Experts of a small language model: a shared expert of 832 neurons.
Below are experts of layer 5 (counted from 0) of a mixture-of-experts language model. Rows are named down (a neuron's output weights, with its number) and show model dimensions 256-287. Each number is 128 + 32 x the weight over its row's rms, rounded and kept within 0 to 255.
Before each expert's rows: a language model's description of what the expert responds to. This comes from a sample of Wikipedia text that the model never trained on.

# expert 9
What it handles: Places and dates. Month names and "in" before years, plus place words in birthplace and location phrases, such as North Dakota, southwestern France, south-east London.
down0 [ 81 144  75 121 147 116 140 191 120 149 134 144 116 180  73 215 144  82 125 143 132  92  89 135 152 140 103  97 145 174 152 147]
down1 [134  84 145 151 140 131 148  84 124 130 146 130 146 116 134  99 126 183 158 106 195 184  69 148  83 109 125 149 157 115 133 109]
down2 [144 139 132  99  65 137 134 132 103 127 133 152  92 120 155 163 161 154 115  60  98 104 155 134 161 160 171 124 155 152 191 107]
down3 [ 92 117 100 166  94 104 111 140 123 143 124  76 108  67  93  88 156 126  96 123 158 154 152 167 137  81 134 141 128 134  99  84]
down4 [133 144 135 126 134 162 161 135 136 103  61  92 149 140 122 117 134 156 140  84  91 128 114 134 140 109 122 154 173  81 125 140]
down5 [101 130 111 172 131  91  56  90 150 117 132  42 120 126 183  95 103 107  97 147 130  83 110 136 145 129 111 116 160  70  88 124]
down6 [113 158 210 142 151 119  68  87 125 151 113 108 167 143 138 117 108 148  87 125 102 117 155 102 111 127 144  12 101  96  83 104]
down7 [ 65  65  91 160 109  95 116 152  66  69 151 107 135  92 114 137 166 127 144 117 103 127 115 141 179 147 172 110 160 181 162 146]
down8 [154 122 149 118 130  93 181  93 140 101 150 125 123 155 143 109 130  99 146 147 124 151  98 145 117  97  93 150 157 119 192  83]
down9 [202 154 194 153  75  87  97 147 107 132 167 142 163 121 145 147 152 160  83 202 112  35 168 161 144 143 128 116 128 155 131 160]
down10 [160 142  53 116 105  81 151 119 134 146 147 161 132 200 157 144  82 123  98 107 144 124 114 130 147 170  96 127 144 104 151 160]
down11 [119 129  72  87 152  98 152 145 132  97 145 101 146 189 104 205  89 123 101 110 121 182 147 178 147 188 109 149 149 118 111 185]
down12 [123 120 162 104  80  85 121  89 128 155 104 138 107 121 170 133 133 100 138 155 154 115 102 145 116 119 147 118 179 150 162 134]
down13 [164 126 204 165 119 175 150 127 128 155 122 114 136  93 164  88  94 142 139 110 143 105 109 111 152 149  92 116  92 123 156 112]
down14 [154  98 113 170 135 105  94  95 112 114 171 111 139 166 105  78 129  72  98 118 186 132 127 127 124 146 182 183 124 112 116 112]
down15 [198 100 147  76 131 142 175 126 125 130 121 101 158  69 169 112 112 164  93 131 129  73  93 148 172 154 157 128  71 108 125 168]
down16 [121 147 102 140 163 158 175  83 200 121 182 109  81 138 126  78 163 163 136 155 118 149 130 127 118 135 156 124  74 118 117 116]
down17 [127 107 103 129 107 118  68 160  97 150 120 134 138 124 137 181 160 118 136 119 173  35 107 173 132 123 132 118 102 147 104 107]
down18 [106 170 100 146 173 154 164 120 190 143 115  57 167 142  85 137 125 147 152 157  75 161 112 100 177 162 158 150  89  93 106 114]
down19 [144 128 159 144 104 115  81 108 137 146 113 162 107 140 135  56 151 167  76 169 136 169 131 129 127 113 201  72 121 169 129  65]
down20 [ 97 110 152 144 170 105 100 159 109 139 146 121 166 145 137 148 235 121 143  84 144 158 164  83 171 100 126 141 109 119 139  99]
down21 [159 166 143 122  89 164 137 136  95 162  69 140 144 115 127 110 215 132  63 123 132 147  63 131 114 168 124 119 149 148 184 129]
down22 [158 129 145 183  92 141 154 182 120 170 126 125 157 196 133 155 106 177  95 112 139 113 170 128  88 175 128 146 142 159 148 121]
down23 [147 142 130 181 164 120 133 122  87 139  70 119 131 104  91 123 129 179 124 109  69 114 130 160 166 123 115  73 157 127 169 184]
down24 [106 123 163 134 183 180 100 149 135 117 182 120 109 133 145  72 142 156 137 111 165 114  59 111 181 138 115 181 197  82 148 141]
down25 [ 55 142 101 124 169 102 173 152 114 135 148 117  78  99 125 136  92 128 145 115  93 152 123 140 141 173 149 108  88  96  93  83]
down26 [128  44 182 117 117 176 104 129  83 111 116  99 145 227 118  98 126 104 174 140 180 191 133 140 150 146  80 119 133 141 137 167]
down27 [109 111  90 157 180 134 104  79 145 134 112 106 131 109 146 126 108  78 154 154 112 140  58 136 108 133 121  98 162 158 117  57]
down28 [154 117 101 183 147  95 138 104  87 128 127 119 128 107 164  86 145 160 145  96 132 178 118 145 120 159 135 124 178 174 110 133]
down29 [104 139 146  97 129 126 195 120 152 111 148  93 123 140 163 135 133  93 108 136 157  97 150 136 180 165 170 126  75 188 131 164]
down30 [179 102  63  82 149 133 129 126 134 156  87  91 104 100 143  99 142 176 152  48 137 133 124 139 125 148 223 122 109 100 136 166]
down31 [117 205 136 149 100 145 175 137 107 131  69 119 164 182 159 187 178 108 131 181 109 112 138 182  75 166  73 117  89 166 134  93]
down32 [186 171 111 151 132 135 100 161 130 144 119 101 117 107 141 109 138 100 130 165 100 161 149 112 148 101 129 175 171 171 126 106]
down33 [147 142 142 103 185 171  88 144 168 121  96  78 118 144 101 131 191  78 100 121 181 119 112 163 125 152 175 141 103 108 105 163]
down34 [103 140 129 110 124 136 178 111  94 141 136 109 133 117  96 212 123 135  94 117 147 176 128 149 136 105 120 181 100 112 136  96]
down35 [121 181  83 156 137 124 133 180 136 127 127 120 132  82  98 109 152 158 135 134 148 137 132 109 144 105 154 116 123 130 138  91]
down36 [101 114 120 131 119  53 139 140 124  57 111 122 110 147 169 132  61  56 152  84 121 138 133  89 149 137 115 134  56 165  89  85]
down37 [125 143 154 110 127  86 138 150 120 142 114 140 133 121 146  83 211 158 122 134  89  74 159 111  81  78 161 173  92  51 140  95]
down38 [141  97 173 108  99 144 181  84  20 139 158 135 179 154  94  70 102  90 153 129 184 101 122 133 143 113 124  95  84 126 140 124]
down39 [113  79  79 108 122 119  90 121  96  90 128 126 130 124 106  84 104 124  74 147 112 141 111  66 149 113 162 151  66 112 136  97]
down40 [128 130 133 112 120  84 169  95  83 109 109 107 125 108  62 118 119 127  88  99 108 154 132 117  93 105 117 123 201  79 131 146]
down41 [148 118 152  88 164 143 103 109 134 110 102 167 160 104 171 105 103 108 121 134 101 129 134  76  98  76 175 127  82  93 119  96]
down42 [116 174 186 151 124  89 125 115 148 147 209 149 103 138 166 157 131 140 110 156 143 136 159 150 102 116 127 126 159 141 167 154]
down43 [109 127 164 122 129  66 134 103  99 128 133 137 145  73 108 115 136 115 112 102 144 116 134  94 166 104 114 129 110 176 137 118]
down44 [ 49 125 170 107 192 144 108 148 159 155 144 130 110 147 109  90 158  91 155 153 187 118 123  68 139  51 132 110 137 126 131 122]
down45 [136 102 113 124 134 192 112 146 100 135  95 144 181 142  93 143 158  91 106 148 107 121  88 190 195 117 135 109 137 125 117 112]
down46 [103 144 181  96 188  99  92 189 121 110 108 144 130  91 107 171 138 141 118 124 124  96 205 116  77 137 228 121 158 103 136 145]
down47 [125 129 169 131 112 183  92 170  92 189 134 129 105  88 102 151 139 123 105 153 136 115  92 150  96 131  82  98 167  52 106 100]
down48 [170 172 137 105 134 161 144 143 123  78 107 141  72 142 159 114 130 141  91 115 150 188 138  95 108 117 145 127  91 151 168 112]
down49 [ 99 120 122  95 129 118 155  98 149 142 127 128 160  90 195  95 112 117 120 145 109 119 143 116 117 113 136 150 144 120 132 184]
down50 [105 133  93 162  92 175 126 138 124 171  86 144 104  88 107  97 174 123  71 110 135 107 132 158 138  97 166  96 129  88  67 157]
down51 [139 158 181 132 122 118 189  63 118 111 137 146 136 121 130 130 109  91 144  92 143 129 127 166 176 106 118 114 108 100 134 126]
down52 [132  94 126 100 170  96 179  95 128 123 109 113 184 125  99  90 118 148 134  74 129 149 139  75  91 113 126 146  90  84 137 175]
down53 [133 110 142  63 114  63 133  95 132 134 129 104  84 110  74  59 118  91 150 102 131 127 116 158 109 195 143  75 129 108 154 154]
down54 [121 124 140 131 141 103 106  91 169 136 152 166  89 100 101 146  43 172  82 154 116 171  95 101 157 114 159  91 121 194 120 122]
down55 [110 154 125 157 126  96 115 189 157 141 136 125 177 101 190 126 116 165 119 123 139  16  83 101 135 131 124 148 124 102  94 132]
down56 [146 156 143 117 130 129  76 121 113  78 191 156 205  67 159 164 163 126 129 136 115 164  74 170 139 160 149 155 157 179 116  78]
down57 [125 121 135  75 141  91 126 131 133 112 112 146  66 101  86 154 123  87 158  67 160 193 152 127 121 163 137 123 160 105  98 138]
down58 [ 83  76 113 121 151 155  81 152  99 114  84 114 147  86 133 137 169 107 166 137 104  83 125 156 134 115 160 110  79 153 140 155]
down59 [135 136  83 109 147 183  48 133  96  85  91 188 130 130 161 172  99 114 207 181 172 102 105  64 147 117 176 134 137 115 184 104]
down60 [156 102  98 186 108 149 170 130 167 161 178 106 142 127 128 105 146 114  74 139 134 162 136 121 102 101 149  61 125 103 131 114]
down61 [ 90 157 102 116  82 102 111 155  94 233  99 100 182 138 110 129 105  99 130  72 171 126 107 107 153 169  92 103 120 122 147 191]
down62 [129 177 108 137 133 207 130 129 167  87 131 137 127 142 141 137 109 125  89 163 180 171 142 139 119 116 124  73 185 121 125 159]
down63 [157 145 134 152 126 145 144 129 140  86 141  90  29 151 148 100 123  84 146 123 147 104 129 145 113 122  90 133 147 108 137 116]
down64 [169 119 128 171 132 175 140 120  86 107 154 115 125  97  99 161 116 139 118  72 146  65  54 140  98 141 144 145  69 113 123 139]
down65 [ 90  95 122 107 139 142 143 165 157 170 117 111 137 178  88 128 131  52 144 138 111 134  51 159 156 162 107 136 119 116  23 169]
down66 [119 138 114 104 114 149 123 111  66 111  69 103  94 120  97 169 133 124 127 126 154 166 133 150 122 135 131 144 148 128 142 157]
down67 [121  79 110 175 135 115 101  95 119 131 121 175 133 122 129 147 159 116 203 102  46 194 133  83 102  90 112 113 139 159 135 101]
down68 [126  95 173 129 106 205 143 103 136  99 124 206  85 132 150 140 118  98 143 141 120 120 167 104 102  74 121 118 132 132 130 107]
down69 [ 88 155 122 119 129 102 196 120 150 102 139 117 120 153 112  91 106 134 146 142  90 150 132 168 159  53 112  88 147 171 155 122]
down70 [146 125 151 129  99 145 135 113 139 104  90  55  96 120 168  84 122 166  86 126 122 171 181  93 186 134 156  92 185 152 122 158]
down71 [135 135 149 102 155 173 159 123 162 116  97 140 107 136 177 118 100 154 103 124 149 101 173 130 156 100  89  71 120 149 118 123]
down72 [ 86 100 151 163 107 139 166 128 133 131 177 146 134 137 192 115  86 128 147 125 142 143 150  88  50 133 128 121 108 147  89 150]
down73 [138 102 116 180 152 130  58 134 191 150 156 147 130 219 116 126 140 142 112  69 100 149 127 109  82 120 131 129  58 103  80 138]
down74 [158 140 175  82 124 135 142 138 108  90 145 116 134 116 140 150 131 100 131  85 106 117 158  95 141 118 156 142  96 108 160 127]
down75 [164 161 120 107 116 176  72 186 144 139 152 145 121  88 113 153 120 190 143 109 146 115 139 164 104 106 111 164 169  82 153 114]
down76 [ 70 174  88 136 129 118  94 155  64  81 157  94 132 157 100 133 100 137 159 143 104 122 130 144 119 146 164 168 146 173 137  94]
down77 [110 141 154 140  88 134 134 126 121 149 172 110 112  96  57 131 151 130 141 114 146  77 110 134 111 152  99 159 212 108 103 133]
down78 [ 45 168  89 109 110  80 170 114 102 123 145 104 191 112  96 130 118 106 136  55  90 116  86  96 119 199 136 141 107 123 109 144]
down79 [103 132 108 152 135 125 152  86  98 118 124 101  84 169 122 136 141 133  87 137 122  91 127 146 110 143 111  97 145 103 129 149]
down80 [121 184 135 159 114 117  85  88 158  86 166 171 103 120 145 152  97 119  92 160 100 111  87 115 144 174  89  67  78 105 129 164]
down81 [156 144 143 152 141 124 181 178  94 134 117 106  92 144 131  90 149 111 119 109 117 105  86 124 100 137  84 146 169 146  97 172]
down82 [124 161  95 116 142  75 136 153 144 113 154 110  93 160 216 143 168 124 137 100 124 116 106 139 111 125 138 131 153 119 121  96]
down83 [117 132 117 103  74 172 114 104 125 144 136 111 109  86 148 102 153 159 127  80 191 206 145  97 119 116 131 188 128 116 147 121]
down84 [102 102  75  90  86 142 100  93 181 145 139 107 103 162 130  69 135 133 183 118  71 150 111 149 172 142 124 132 107 130 121 123]
down85 [166 143 176 145 117 132 142 132  61 128 107 158 130 129 155 137 100 156 211 160 168 141 185  69  97 133 137  84 130 100 124 131]
down86 [177 127 188 137 108 169 140 140 130 106 129  58 152 108 119 114 150 126 103 143 178  92 153 204  93 162 131 122 147 183 153 101]
down87 [ 64 127 153 178 170  96 106  64 119  86  99 130 163 168 152 117 127  76 141 139 131 140 148 173 128 124 186 102 164 129 111 111]
down88 [152 142 147 166 148 157 133 126 150 166 169 131 147  90 159 153 152 127 115 167 106 107 140  67 135 130  97 145 134 134 219 135]
down89 [177  94 125  85 127 202  53 119 131 110 129 164 110  82 181 151 150  98 125 171 113 132 117 133 201 131 130 133 170  91 129  91]
down90 [ 66 152 120 169 129  92 154 177 162 135 142 118 142 132 137 180 216 151 124 197  76 151  96 112 136 111 146 134 114 132 107 169]
down91 [165 129 128 149 166 135 163 128 135 121 119 105 124 132 179 117  70 133 130 125 131 117 113 154  53 141 140  66 162 159 159 121]
down92 [116 127 102 163  92 110 134 119 151  93 164  92 142 125 169  85 109  63  95  82 171 109  99 100 163 116 102 138 114 153 161 140]
down93 [ 89 116 155 112 147 135 157 125 150 175 113  99 125 160 131 110  91  95  87  62 140 192 125 101 114 148 129  94 151 133 142 138]
down94 [ 52 113 131 139 141 111 186 117  97 127 179 100  92 112 122  81 174 178 100 110  90 173 190 105 120 101 111 145 152 110 147 103]
down95 [121 156 154 121 130 100  90 139 146 121 120 133  93 151 115 109  96 224 127 147 136 152 157 142 107 133  55 136 155 112 146  63]
down96 [151  88  92 137 133  94 141 157 197 131 181 176 158 112 130 126 110 105 157 141 126 120 135 127 179  99 161 173 121 141 113  71]
down97 [127  60 149 104 126 138 101 101 113 150 146  71 197 164 116 101 102 115 156 104  62  85 152 117 141 110 134 108 132  79 120 131]
down98 [140 138 164 169 120  73  58 125 137 110 158 159 106 130 122 119 100 150 128  96  76 138 118  75  98 108  74 128 113 132 135 156]